Experts of a small language model.
Experts: 16 experts in each of 11 layers, 192 tanh GELU neurons an expert, a sigmoid router.
Below are experts of layer 6 (counted from 0) of a mixture-of-experts language model. Rows are named up (a neuron's input weights, with its number) and show model dimensions 192-255. Each number is 128 + 24 x the weight over its row's rms, rounded and kept within 0 to 255.
Before each expert's rows: "comes after" lists some tokens at least twice as common just before its tokens as in all text. This comes from a sample of Wikipedia text that the model never trained on. Tokens count by the router's weight.

# expert 4
comes after: " ", " |", " 0", " 1", " 2", " 3"
up0 [140 129 161 149 123  71 111 144 110 125 118 122 119  95 126 113 121 141 143 110 173 117 124 136 178 194 135 138 119 134 127  95 133 145  99 143 122 155 140 123 155 103 167 145 144 149 135  95 105 157 104 119 101 153 106 113 161 116 134 130 121 174 120 153]
up1 [133 107 122 103 141 105 103 165 124 127 116 107 160 149 100 137 129 114 129  70 113 142 154 148 108 141 113 162 144 112  90 105  84 157 153 132 138  93 149  97 104 132 140 155  97  98 138  92 126 141  86 156 127 136 124 151 132 163 128 135 129 132 140 142]
up2 [124 148 142 133 193 129 120 158 126  56 120 143 133 159 122 112  98 163 103 105 113 104 154  93 113 139 116 134 125 116 116 124 108 177 128 134 167 132 111 166  99 100 138 132 164 135 100 149 125 126 133 182  92 107 140  98 161  98 112 119 143 177 115 121]
up3 [137 132 134 178 140 113 162 125 147  79  98 102 105 169 131 153 104  77 109  88 136 110 129 101 120 140 139 128 140  93 127 168 137 125 117 137 117 131 157 100 133  84  82 111 123  94  73 116 113 123 136 158 102 133 129 109 124 176 144 135 133 101 179 116]
up4 [ 82 121 102 154 170 153 135 136 157 103 103 136 109 136 127  75 102 189 137 119 108 157 165 141 100  78  85 122  77 136  82 129 118  93 136 143 130 176  96 115  98 132 131 137 149 104 122 182 118 125 105 161 165 143 126 132 122 146 131 147 135 138 124 135]
up5 [135 163 151 106 138 120  99 152 154 161 121 114 119 145  72  99 142 112 118 134 133 145 158 120  91 146 115 134  96 139 137 156 127 114 124 140 124 151 126 148 107 139 149 133 173 160 123 143  78 110 129  97 151 115 135 134 145 153 114 128 112 108 121 149]
up6 [138 113 140 164 138 151 135 120 151 139 124 144 138 160 115 110 131 133 133 107 108 118  97 194 177 195 152 115 108  84 119 119 131 134 145 170 179 106  88 154 123 107 141 108 127  88 160 108 119 155 119 109 168 167 115 154 135 118 111 120 123 129 112 110]
up7 [113  92 100 152 167 113 139 132 108 157 118 101 119 147 129 119  83 140 132 131 137 120 171 119 126 119 150 125 157 138 167 111 170 141 149 159 156 152 114 163 106 153 140 122 108 201  78  88 150 127 159 122 152 130 111 116 136 123 113 108 140 146 131 131]
up8 [ 72 144 121 102  63 134 140 132 144 156 115 107 131 139 105 152 163  82 150  94  99 154 151 143 153 142  97 135 122 153 106 123 132 137 179 112 108 127 166 128  92 145 157 145 115 147 127 140 119 132 147 184 126 161 101 115 107 175 121 125 150 102 102 129]
up9 [146  94 127 115 110 112  67 124 124 135 120 140 141 142 166 122 158 102 132 134 135 142 117  60 146  91 142 111 133 142 112 135 146 148 118 152 137 189 147 145 119 168  94 144 162 182 111  98 118 152 176 148 150 146  74 131 147 127 123 152 160 115 160 126]
up10 [133 127 109 102  65 144 110 153 111 145 138 121 145 141 151 154 121 103 127  81  79 100 121 107 152  96 122 145 110 119 123 103 139 121 130  85 119 145 119 127 114 113 138 134 147 128 128 116  62 123 140 132 129  96 162 167 157 124 176 136 139  82  87 167]
up11 [165 114 134  78 206 117 138 108 115 100 120 108  97 150 106 101 145 106 170 102 129 105 146 114  94 143 123 136 197 109 141 138  80 145 137 125 168 138 120 135 144 129 100 110  85 119 127 129  98 154 141 142 168 129 165 141 124 104 124 105 119 129 143 145]
up12 [146 126 123  77 106 132 126 131 103 115 133 139  89 139 154 136 129 142  96 140 169  88 202 131 102 102 123 147 112  66 130 106 164 130 134 112 123 160 114 121 140 138 153 117 107 131  85 116 122 140 113 116 146 107 123 137 161 117 119 133 127  79 121  85]
up13 [125 130 128 143 119 126 158 154  93 126 135 135 116 134 153 157 162 123 217 115 126 120 153 135 112 139 125 109 168 123 150 116 114 138 102 119 146 101 136 152 111 148 165 120 146 120 171 126 119  94 104 142 116 139 147  98 137 107 141 147 160  97 119 128]
up14 [ 84 166 128 181  85  63 110 121  98  69 103 117 165 154 131 106 187 115 183 130 127 135 128 167 118 143 142 141  81 135 127 151 146 131 130 115 107 120 148 147 103 159 140 129 135 122 151 103 142 128 160 123 120 131 103 141 115 105 128 150 137 179 143 130]
up15 [111 142 108 125 171 103 104 130 115 141 109 130 124 140 128 165 155 137 134 125 178 145 175  70 143 127 141 107 130  94 146 134  98 146  83 127 120  95 126 111 144 135 122 116 171 132  77  93 130 127 181 112 202 124 109 140 152 129 125 145 137 110 124  86]
up16 [ 97 120 144 130 112 140  99 107 139 117 116 119 132 138 112 141 137 152 121  95 134 153 163 111 142 147 132 135 118 133 144 126 114 110  96  89 134 108 145 163 162 120 142 190 169 178 159  99 151 127 134  76 135 170 132 165 156 102 122 138 141 129 160 145]
up17 [119 126  96 133 131 113 114 108 131 139 121 119 114  95  89 157 112 118 159 198 136 127 136 111 167 136 108 106 152 133 115 112 141 172 132 117 123 156 111 157 146 144  91 120 132 107 125 116 160 129 108 153 179 126  92 174 131 112 131 123 124  97 110 129]
up18 [125 170 128 138 102 159 109 125 156 114 141 151 155 148 126 140 157  87 136 117 152  90 218 123 160 131 119 155 140 119 151 134 185 105 133 144 126 153  93  96 118 129  60 137 156 128 135 123 101 126  98 119 129 167  92 132 153 112 116 121 111 116 116 168]
up19 [135 135 124  93 106 159 157 129 197 117 118 146 130 149 125 205  94 103 112 124 151  84 156  67 120 182 131 122 164 132 103 148 150 131 127 118 136 138 139 115 137 100 141 128 123 161 106 152 133 134  80 145 135 159 115 122 118 133  99 117 128 168  91 115]
up20 [120 108  87 165 158 110 125 108 159 134 149 136 166 148 180 133 157 125 121 180 116 143 125 108 154 129 147 161 101 104  80 107 113 140 151 157 120 179 130 121 141 112  91 145 139 130 157 127 166 124  65 111 102 148 140  59 134 137 163 113 141 132 121 130]
up21 [ 96 107 132 172 134  86 122 156  91 112 112 116 131 164 161 115 143  89 165 127 142 132 109 122 138 104 164 128 160 121  85 126  84 125 142 141 148 121  92 143 130 108 107  95 114 121 101 129 148 174 145 109  85 130 126 130 105 106 173 155 106 132 116 118]
up22 [150 128 119  98 112 154 122 117 133 100 111 102  88 132 106  99  59 118 156 158 140 124 118 140 115 129 116 129 185 142 136  97 100 114 151 105 116 169 142 159 121 126 165 122 116 127 155 150 130 113 159 158 175 117 129 128 118  99 123 152 147 157 111 111]
up23 [153 100 155 152  99 101  99 129  88 100 152 142 146 130 122 124 125 132  99 146 137 109 104 150 148 125  89 171 155 113 108 150 113 106  96 131 165 104  41 149 168  87 149 118 141 160 188 135 123 150 140 131 156  91 109 132 112 130 134 125 106 145 113 161]
up24 [109 140 100  89 161  97 150 111 187  97 143 106  85 114 102 112 177 115 131 108 131 139  85 141 127  96 105 122 129 128 152 182  74  90 148 150 160 115 104 153 130 100 113 137  98 107 150 142 116 152  86 113 112 160 124 133 117 132 114 112 184 115 113 102]
up25 [112 141 157 128 135 125 104 127 100 129 104 140 125 160  80 123 135 126 111 120 151 150 146  81 127 155 156 157 125 130 140 140 169 142 151 132 167 160 146 138  81 121 129  87 150 148 107 100 116 135 110 129 154  97 116  94 130 127 143 123 148 107 164 139]
up26 [114  94  90 120 146 139 125 136  96 119 103 161 133 101  99  61 147 159 115 153 158 141 136 129 120 129 124 164 121  83 133  85 186 117 129 130  88 118 138 147 134 140 120 159 126 157 125 121 134 157  97 129 120  72 157 123 133 133 101 112 128 140 179 165]
up27 [165 124 107 146 167  98 131 149 146  80 149 138 155 124 135  95 143 120  97 137 132 116  99 130 145 162 147 109 112  97 134 110 145 134 122 138 162 124 138 127 110 138 143 129 162 137 119 152 129 114 182 108 169  90 157 152 136 150 102 119 169 124 125 157]
up28 [102 103 152 137  91  79 131 130 120 136 157 153 105 170 135 126 143 145  98 105 161 146 143 158 160 150 159 127 137 105 124  93 152 153 136 154 131 140 140 147 112 134 157  88 143 123 170 124 105 160 135 145 127 146 134 158 151 110 103 115 115 150  85  94]
up29 [ 76 132 126 129  62 118 124 115 172  77 153 141 131 123 130 105  75  99 125 102 110  94 132 111 141 142  93 140 146 131 148 100 106 123 139 150 172 152 109 188 112 136  94  89 120 109  99 158 144 153 118 135 199 120  79  95 166 127 119 120 164 129 137 128]
up30 [145  98 164 161 151  76 111 104 161 224 118 138  88 134 176  82 158 135 133 137 116 129 147 149 155  80 109 142 115 147 122 106 148 106 103 142 140 137 117 122  97 121  85 159 130 112 168 124 118 142 107 162 122  74 139 153 132  88 171 135 146 128 123 128]
up31 [155 108 105 125 108  78 129  93 120 108 121 143 172 138 114 111 132 142 120 168 147 104 142 156 121 118 124 134 111 104 194 123 126  91  92 104 136 165 147 125 195 109  93 129 116 123 169  85 112 151 139 102 132 186 163 124 119 145 144  90  91 110  88 124]
up32 [102 120 113  79 128 133 130 155 108 136 136 106 131  82 107 109 107 137 131 156 136 153 125 127 160 111 115 144 196 113 113 121 158 124 138 116 106 139 101 120 143 110 157 120 105 143  92 126  97 126 136 132 141 110 123 150 110 144 135 157 146 124 150 140]
up33 [114 113 132 128 109  96 139 137 166 125 101 114 141 142 123 148 128 129 127 107 156 131 123 151 122 115 135  85  97 157 118 127 174 135 113 112 136 156 120 149 107 144 133 157 176 127 128 151 127 104 168 152  99 117  67  91 156 141 139 123 119 149 110 148]
up34 [111 127 150 129 148 157 132 132 129 107 136 154 115 158 123 103 142  86 127 127 128 109 135 116 141 136 102  98 168 144 172 107 130 139 119 151 155 181 144 150 146 139  92 107 109 175 110 129 183 127 125 124 135 114  88 102 113 166 113 115 133 198 119 143]

# expert 10
comes after: " |", " S", ";", " ", " m", " s"
up0 [ 97 122 140 159 120 148 130 129 121 121 146 111 155 115 110 128 100 152 123 106 109 131 164 137 172 123 117 152 144 131 130 104 147  78 150 106 175 112  55 103 119 151 113 140 158 129 106 147 115 132 119 139 136 102 116  91 128 164  92  92  65  91 127 121]
up1 [ 90 112 133 113 108 140 162 143 129 114 122 121 124 144 111 124 157 109 206 128 150 139 171  95 158 142 108 139 101  96 185 143 128 122 162  82 121 103 107  69  61 149 146 107 113 121 117 118 116 142 136 138 154 160 116 160 100 145 110 118 148 105 139 163]
up2 [111  87 116 167 123 148 120 131 136 192 152 108 107 116 150  66 143 152 148 141 143 111 145  86  89  97 150 150  83 128 138 131 140 122 131 133 148  96 112 139 104 104 138 128 121 153 149  84 156 150 111 128 111 128  80 147 128  98 104 121 123  91 129 114]
up3 [119  68 124 127 125  96 131 125 116 121 144 131 109 115 111 101 147 147 153  88 144 127 120 107 155 151 108 136 118 127  75 131 139 164 119 111 147 147 136 121 159 114 182 146 116 112  96 139  93 136 119  82 137 105 141 149 119  83  92 131  71 183 111 125]
up4 [122 138 127 147 144 109 139  91 124  93 160 123 154 142 129  66 162 158 145 134 123 134 126 146 131 139 146 133 109 112 129 115 133 147 104 146 142  86 125  94 173 120  73 159  88 166 129 103 118 136 135  83 170 151  88 172  99  92 110 128 108 168 137 127]
up5 [128 117 112 100 122 130 125 127 149  96 120 122 160  90  81 155 125 140 138 106 117 156 106 125 122 140 167 121 148 137 158 105 151 119  98 152 110 133 140 124 105 127 112 152 126 122 109 119 125 105 173 150 116 138  79 132 124  95 112 100 121 134 141 100]
up6 [ 92 122 106 130 120 132  76 136  87 128 142 125 153 130 108 143 171 159 116 113 126 135 148  84 145 117 112  90 119 149 165 116 153  83 126 107 122 117 136 122  83 132 172 147 131 133 103 102 105 158  80 163 146 137 107 128 168 170 116 123 112 141 120 158]
up7 [137 108 154 129 136 175 125 132 126 105 152 124  98 186 105 130 127 163 136 143 118 118 100 102 155 108 116  81 126 149 122 147 121 140 137  61 129  95 119 132 123  77 112 139 122  99  79  93 118 145  89 152 154 127 155 131 113 148 139 116 135 166 113 125]
up8 [ 85 118 100 118 153 107 153 158  92 174 125 139 111 139 120  75 130 146 167 147 122 119 111 109 142 134 143 152 153 142  92 174  86 130 151  97 158 124 134 135 153 104 119 127 147 165 148  88  80 141 131 153 107 105 101 128 108 136 143 138  92 123 179 145]
up9 [134 123 125 147 143 153 101 116 129 138 111  93  75 103 103 129 121 164 112 155 124 133 117  80 150  97 116 129 127  93 125 152  79 142  73 141 183 128 138 162 109 140 114 107 115 168 109 131 126 120 131  91 132 137 125  71 152 154 103 149 111 138 191 135]
up10 [136 109  93 129 126 119 137 130 174  85 137 110 141 160 129 119 163 137 109 137 142  93 140 113 149 120 150 137 139 172 143 113 142 151 131 149 111 119 124 111 110 129 117 111  83 126 167 129 102 137  81  80 143 132 115 143 144  89 164 124 150  86 165 158]
up11 [127 139  78  98 190 122 127 146 110  96 138 113 159 125 152 136 157 135 132 114 130 110 105  90 129 152 143 128 134 125 147 151 124 153 149 144 113 139 135 165 138 123 130 141 154  84  98 140 128 121 108 123 141 106 130 126 150 189 143  99 124 116 161 125]
up12 [114 160 118 102  73 112 149 127 105 127 133 113 127 152 134 124 122 134 131 144 112 105  81  94 120  97 102 157 140 170 134 110  95  98 112 148 124 153 129 134 173 128 126 111 134 127 120 116 130 126 137 136 146 112 103 157 111 116 132 123  90 111  64 157]
up13 [132 129  92 118 157 109 142 103 143 136 118  69 116 139 125 149  79 185 125 154  82 104 134 113  83 127  93 122 134 105 116 168 103 108 159 114  63 109 113 137 124 133 124 139 157 102  79 141 155 126 149 145 163 152  95 185 143 141 138 117 127 157 153 131]
up14 [103 131 134 129 139 124 112 178 150 105 128 140  96 120 136 106 139 130 123 106 127 110 180 154  96 112 119 132 100  77 125 153 113 108 157 110 171 115 136 114  94 137 114 160 130 105 105 103 127 152 141 118  91 125 139  99 114 108 120 148 138 114 133 117]
up15 [106 146 138 142 129 160 207 140 132 126 137 132 109 102 139 121 144 105 123 134 163 122 117 133 138 115 145  95  68  96 118 115 150 117 114 164 152 132 115 155 106 122 138 138 137 114 148 111 151 171 114 173 138 139 160  85 120 123 181  84 118 140 139 129]
up16 [129 129 133  66 114 135 141  80 145 152 146 104 125 107 140 111 132 116 141 105  81 127  94 112 154 118 165 133 118 151 100 165 128  72 178 111 135 100 111 121 140 133 126 159  74  91 166  86 117 162 142  93 104 119 139 141 172 127 131 162 104 114 153 131]
up17 [162 104 145 126 155 101 132 120 190 147 136 114 109 126 153 180 129 128  92 137  97 127 127 166 117 151 114 151 111 119 107 143 137 117 132 120 101 106  92 129 140 130 133 181 137 100 154 142 112 113 180 146 110 110 144 134 127  98 106 152 121 147 138 105]
up18 [142 132 129 170 149 141 105 119 129 116 175 146  80 128 108 169 133  93 127 113 118 142 133 121 136 123 121  57 116 121 157 105 162 133 131 145  92 134 138 187 159 100 144 121 170 171 175 144 136 139 151  98 112 142 151 150 123 135 163 143 142  94 166 138]
up19 [102 117 159 138  57 147 157 105 142 140 127 100 176 131 113  98 110 135 185  67 118 116 119 114 136 138 108 131 130 161 174 148 149  98 137 122  97 109  98 173 104 163 155 140 166 175 121 177  91 108 149 130 147 111 122 107  83 144 126 129 112 115 169 131]
up20 [103 148 139 151 144 147  96 140 128 128 105 133 143 135 146 155 145 118 135 123 133 152 158  82 134 176 165 120 145 128 116 128 144 116  93 158 113 119 135 132  66 131 141 143 139 137 111 132 127 135 125 119 111 125  98  95 136 121 119 112  71 123 143 136]
up21 [165 170 122 151 101 110 126 124 146 150 125 101 124 126 113 174 184 116 132 167  95 139 115 106 157 109 145 102  95 116 153 140 128 132 128 135 138  96 126 146  98 134 122 120 115 137 142 112 142 103 119 103 103 125 109  90  93 140 130 139 150 106 122 141]
up22 [127  72  64 119  95  98 115 147 156 113 125 129 109 150 114 139 136 132 146 115 125 108 158 145 123 102 103 116 124 116 156 148 172  97 103 162 140 141 134 128 111 129 126 111  99 153 138 160 118 149 125 107 186 140 122 115 108 112 164 136 195 140 159 130]
up23 [131  74  81 110 119 125 175 149 127 120  99 105 130 173 102 128 145 119 158 116 157 143 149 142 163 117 119 138 172 144 156 109 160 106  76 149  77 117 102  91 121 136 118 105 155 101 126 163 128 118 105 132 137  78 113 136 151  83 162 125 126 175 132 144]
up24 [ 97 163 143 134 138 137 137 157 133 109 113 137 138 160 159 103  88 108 186 108 160 133 114 142 144 130 120 169 158 141  98 119 177 135 133 156 137 166 138 127 121 137 120 152 130 159 160 127 125 122 134 179 124 150 120 103 131 161 121 133 146 120 136 112]
up25 [103 113 137  90 167 142 132 123 166 101 112 136 157 129  99 191 140 123 108 102 137 120 141 134 109 114 149 135 134 140  76 102  75 106 108 142 152 150 123  99 125 128 106  89 117  77 101 146 158 136 121 142 146 153 119 159 148 128 146 109 120 155  78 157]
up26 [172 136 117 125 143 143 149 156 128 131 111  68 114 109 113 123 157 124 141 110 141 105  94 131 117 109 118 119  81 101 161 145 172 123 110 129 113 127 103 138 120 133 122 156  94 136 122 159 136 108 159 109 134 101 112 123 136 126 142 135 116 148 148 101]
up27 [ 99 126  94 144  79 143 109 119 117 148 129 149 140 140 108  84 117 121 145 144 151 131 127 144 138 152 116 105  77 163 143 147 102 116 107 116 114 118  96 113 142 102 134 143 102 143 130 159 128 106 137 111 120 122 141 160 155 116 184 147 161  78 118 151]
up28 [126 157 141 118 158 127 149 122 131 139 153 153 128 181 106 138  88 153 119 140  96 118 149 148 110 142 140  95 147 155 128 122 124 121  87 162  90 158 148 131 107 131  99 130 136  98 124 135  93 132 126 100 112 169  70 117 140 169 158  99 136 121 118 122]
up29 [156 141 122 143 135 118 101 106 104 104 129 121 171 121 140 112 137 125 133  98 133 135 149 112 136 126 117 103 149 130 143 150  97 117 110 106 101 132 149 135  95 103 124  96  68 128 134 107 141 139 138 153 104  79 143 114 151 129 104 116 113 135 150 136]
up30 [ 82 172 141 110 117 127 107 106 103  82 140 163  91 111 128 147 131 125 144 122  98 121 157 149 196  60 134  97 107 110  84  83 108 162 150 172  93 150 154 144 160 124 143 135 121  89 125 135 122 175 142 116  98 121 137 141 126 111 165 130  84 112  57 126]
up31 [125 119  85 112 145 115 102 131 153 117 133 142 123 178  79 132  87  93 147 157 115 144  81 113 154 111 131 136 113 146 127 145  70 112  78 175 162 119 130 146 134 120 139 124 129 134 125 125  71 114 117 112 134 131  91 135 112 161 173 124 113 120 120 129]
up32 [124 162  98 135 149 102 178 107 131 127 144 154 136  89 125 144 167 143 130 120 116 125 104 101 146 136 181 133  45 138 133  99  99  92 149 155 127 156 101 100 119 124  82 153  96 122 122 111 107 127 183 118 130 128 136 103 151  93 139 140 126 106  85 168]
up33 [147 131 131 116 151  93 148 129 119 132 126 130 131 151 125 140 108 128 127 138 128  86 131 114 136  70 138 123 121 128  88 143  96 161 169 162 116  97 101 123 116 131 121  83 149 103 116  91  96 157 104 116 128 103 136  87 101 132 117 104 157  88 190  63]
up34 [133  93 126 136 142 129 113 127 103 120 151 151 135 139  87 128 126 123 134 118 125 137  90 110 181 134 127 117  72 145 197 156 172 197 130 150 111 155 139  99 144  96 133 140 167 133 143 157 145 147 138  93 139 121 110 110 165 116 156  97  80 152 103 118]

# expert 12
comes after: "\n", ".", ")", " ==", " ", "=="
up0 [151  98 147 141 119 136 154 151  90 124 110 105 117  90 158 122 129 135 159 120 156 133 150 140 123 140 129 107 114 116 105 135 153 137 112 105 124 123  68 152 101 175 150 124 122 164 185 124 109 110 117 103 155 137 151  90 168 120 129 128 149 135 140 166]
up1 [117 150 119 159 108 129 171 107  81 146 176 141  95  73 114 134 123 132 136 146 150 143 114 131 156  78 147 122 113 123  87 128  78 119 114 161 111 147 122 109 118 159 156 140 158 112 130 151 169 152  76 169 120 198 100 135 114  59 117 148 148 122 145 116]
up2 [165 114  95 130 142 127 130 128 105 113 139 140 127 117 157  83  97 131 130 137  99 132 126 162 165 112 135  90  88 150 132  98 103 106 128 157 153 122 123 121 116  99 147 138 141 142  94 132 131 125  73 110 110 111 177 119 140 132 162 114 153 154 134 148]
up3 [128 141 119 115 108  99  99 128 109 141  84 142 125 159 118 127 162 142 157 132 111 129 131 114 115 113 137 105  49 113 116 121  71 125 142  69 157 136 115 127 120 130  94 144 151 161 115 127 101 120 108 162  98  94 128 105 144 105 129 129 152  89  96 127]
up4 [131 119 116 119 111 139 110 144 141 182 124 108 142  88  75 155 189 125 131 133 134 129 141 142 112 112 117 138 135  94 134 122 123 103 131 135 117 143 126 126 156 190 132 146  97 117 128 118 116 136 133 132 105 128  95 109 113 148 112 134  93 107 172 125]
up5 [141 143 124 122 117 164 156 118 149 137 122 130 123 179 152 130  97 139 132 119 113 123 129 116 150 118  90 126  78 135 114 121 150  87 151  99 195 148 116 106 112 114 139 152 115 127 113 149 153 164 123 143 123 116 166 110 100 136 116 164 129 106 115 139]
up6 [135 125  91 159  93 137 163 102  98 139 113 130 127 140 158 124 111 152 159 182  91 137  96 112  76 117 156 139 165 154 102 150  91 140 115  93 178 163 120 139  89 112  82 116  73  66 108 141 175 149 113 141  90 164 111 161 156  72 116 126 127  95 136 132]
up7 [116 121 107 132 130 103 160 126 170 140 151 114 124  83  82  96 153 117 155 131 130 135 134  83 116 117  76 135 111 115 153 145 159 145  91 178  93 103 145 193  85 121 115 125 102 108 116 144 100 147 125 124 120 193 130 108 108 105  78 101 159  89 123 154]
up8 [123 146 137 183 144 121 149 100 137 131 103 125 167 147 143 149 119  99 133 128 104 121 113 154 138  78 106 127 135 125 174 128 113 103 115 107  69 117 119 155 133 118 110 100  93 151 150 137 178 131 123  64 168 121 109 155 132  81  69 128 106 151 104  80]
up9 [163 147 120 110 111 148 146 134 141 153 139 123 130 122  93 114 156  90 130 146 143 100 138 155 132 161 143 134 113 136 112 146  83 112 124 120 123 108 122 136 166 106 174 123  99 153 119  86  88 105 119 124 115 151 113 123 110  74 104 109 113 134 128 126]
up10 [135 153 135 134 127 159 153 114 168 150 135 160 122 111 115 137 114 118 144 122  75 131 134  78 126 111 119 144 131 140 143 151  88 135 132 103 145 147 115 112 107 114 125 124 125 111 113 134 146 137 159 127 127 130 126 138 128 129 171 151 105 138 127 132]
up11 [138 100 118 116 109 119 118 116 145 101 123 109 132  97 155  96 142 152 162 137 158 138 117 180 158 157 103 124 132 131 117  58 190 154  91 127  96 171 121 163 118 103 101 148 163 123 145 140 152 135 101 102  91 147 102 122 149  92 111  93 102  92 117 121]
up12 [ 92 115 149 156 130 145 123  91 167 126 113  98 106 155 143 176 149 126 131 111 113 114 112 131 158  87 118 136 186 142 113 129  88 149 108 149 159 133 121 148 100 135 152 137 155 120 135  99 111 125 139  79 134  95 119 129 112 115 114 139 123 142 142 154]
up13 [101  98 104 130 137 102 134 119 111 134 118 129 118 128 177 124 158 100 129 116 153 126 141 167 129 132 143 164 119 101 158 113 140  87 118 131 150  97 119 171 115 135 133 124 110  89 120 153 117 175 113  90 128 114 107 135  88 159 136 123 129 102 130 143]
up14 [156 131 120 155 114 130 123 104 113 164 112 100 138 134  98 119 155 111 169 102 134  91 132 106 139  95  86 107 147  74 148 133 128 142 109  81 172 130 122 126 103 133 106 114 118 159 117  93 156 131  99 145 139 108 174 114 132  86 135 125 115 133 125 125]
up15 [ 65 129 113 131 137 102 116 118 115 122 134 160 135 135  80 136 108 138 140 143 147 134 116 144 126 168 116  86 111 101 182 136  97 104 143 101 126 171 128 114 151 113  59 139 108 156 104 109 140 164 121 123 157 149 113  83 143 146 140 135  98 180 159 121]
up16 [114 147  95  95 103  93 135 100 166 175 140 108 140 164 121 163 108 137 119  60 165  76 132 100 105 115 149 137 115 116 129  85 106 141 128 140 156 113 121 156  97  99 148 105 134 148 133  86  94 105  99 105 117 121  91 116 129 135 127 114 116 159 175 120]
up17 [104 148 104 152 152 127 117 140 111 162 158  95 127  86 114 132 136 114 131 177 156 110 139 107 145 140 129 124 136 134 141 121 127 152 120 110 115 114 102 140 132 162 185 126 124 117 109  89  90 141  82 131 123 103 134 131 129 145 119 149 122 143 123 149]
up18 [ 75 124 135 101 116 113 136 121 137 137 140 118 153 137 119 170 127  86 139 180 133 139 103 145 141 135  62 132 154 126 112 133 108 134 102 125 139 118 111 144 120 134 138 128 133 135 154 154 150 185  87 125 141 130 125 100 146 142  99 134 138  71 150  99]
up19 [117 154 111 179 129 140 133 131 142 107 145 136  87 101 127 150 106 127 109 112 133 153 135 125 131 165 127 163 197 146  87 139 113 123 107 153 130 107 130 136 101 156 149 147 125 142 161 112 147 127 113 140 119 179 168 110 162 154 140 161 130 127 105 122]
up20 [129 114 123 125 112 112 138 151 119 126 117 122 139 157 141 141 152 160 148 141 118 128 108 143 137 129 110 115 165 128  98 143 156 117 145  90 155 116 113 132  83 152 146 134 129 124 157 122 132 136  95 115 119 143 150 112 168 115 132 134 151 111 157 128]
up21 [123 134 170  90 128 141 109  83 107  55 125 160 132 127 106 138 113 125 131 119 144 128 119 156 122 131  67 147 159 120 144 131 122  67 121 133 121 176 131 142 165 171 101 150 117  72  70 140 156 131 134  92 139 146 168 115 146 121 154 125 135 151 140  85]
up22 [107 119 127 154 110 147 117 126 197 134 122 120 132 106 135  71 121 129 109 112 112 126 132 146 137  91 131 118 115 112 113 120 112 125 134 127 138 144 131  95 134 142 127 132 147  95 153 122 126 121 108  96 149 168 125 144 154 141 142  94 127  98 136 132]
up23 [113 160 137 165  90 156 100  90 129  94 126 138 122 124 147 150  99  74 128 111 131  87 124 115 128 124 120 141  92 120 170  92 116 153 127 126 100 128 155 153 143 152 110 102 122 112  96 109 149 106 139 114 113 150 106 134 120 120 107 106 142 109 141 170]
up24 [159 128 136 181 119 115 141 136 119 114 121 121 148 176 144 103 156 125 139 126 113 123 167 145 156 103 118  97 125 131 102  97 148 171 106 138 151 203 128 150  82 123 136 181 123  93 126 135 139  99 133 133 138 110 133  92 184 157 133 195 143 130 134 120]
up25 [167 101  83 121 120 145 122 136 118 119 122 146 143 128 160  96 124 151 108 131 143 138  94 166 153 155 126 100 116 158 134 112 163 123 127  61  97 132 139 131  97 128 171 120 140 139  82 125 103 121  98 120 101 103 144 154 141 117  70 131 174 139 114 147]
up26 [142 105 124 115 133  84 129  63 152  99 146 120 140  89  65 116 109 151 151 119 123 123 144 119 147 114 126 104 116 115 141  80 189 134 137 132 137 152 141 115 123 132 102 155 118 103 107 170 129  93 152 110 146 148 129 133 109 160 120 170 130 135 138 151]
up27 [121  91 148 141 162 107 113 143 126  73 129 137 157 153 120 105 123 118 111 118 129 117 116 131 155 167 118 126  85 115 149 140 111 118 136  90 150 198 136 117 159 184 144  94 122 151 135 120 157 121 118 125 137 131 166 144 117 136 128 101 137 139 148 147]
up28 [136 127 146 168 109  76 111 114 123 104 133 125 137 121  86 140 103 133 151 118 119 136 116 134 137 109 110 134 100  78 134 113 123  88 107 127 166 103 101 101 155 151 115 151 137 143 105 119 179 118 103 123 133 130 117 155 126 127  91 137 113  71 123 131]
up29 [144  86 135 188 107 102 180 124 113 190 121 139 145 151 124 111 165 107 151 110 128 127 119 118 126 106 100 152 137 103  70  87 112 103 118 143  79  94 141 144 115 145 147 114 165 122 158 156 114 122 160 118 131 110 108 134 140 136 127 134  78 119 136 100]
up30 [117 110  93 122 130 130 149  87 151  67 126 141 116 138  82 108 117 143 133 134 164 142 169 132 140 171 113 126 123 139 142 143 144 115 104 123 122 159 148 124 119 146 105 169 136  84 141 101 132 192 157 118  92 132 167 110 180 169 147 129 133 101 158 117]
up31 [129 125 129 150 125 147 147 140 149 157 117 113 115 111 107 131 115 113 138 140  56 153 112  98 128 118 142 117  64 137 117 110 134 209 128 131 116 116 151 127 109 114 131 164 136  94 139 182  97 159  99 155  77  63 154 158 114 117 171 147 125 127 124 154]
up32 [165 148 116 146 121  80 133 105 161 169 138 126 126  84 109 102 107 131 152 145 128 142 185 157 137 138 187 120  97  98  94 186 118 157 137 103  73 109 130  76 147  74 155 121 125 143 135 148 131 102 114 142  77 149  95 138 126 126 152 113 143 125 138  68]
up33 [126 124 144  90 143 127 124 130 117 156 125 120 125 135 127 129 143  88 115 144 142 141 162 146 151 189 107 165 112 119 198 174 151 145 140 132 127 170 111 130 133 113 161 124 119  68  88 188 108 147 119 170 105 148 130  88 110 122 162 114 113 140 127 118]
up34 [144 123  92 143 152 141 116 128 117 168 131 121 124 143 101  90  94 114 138 148 122 109 107 123 130  82 108 152  99 165 151 141 116 109  98 115 118 125 150  94 139 126  70 125 115 206 120 100 104  96 101 119 178 150 102 133 135  80 130 159 156 117 116 137]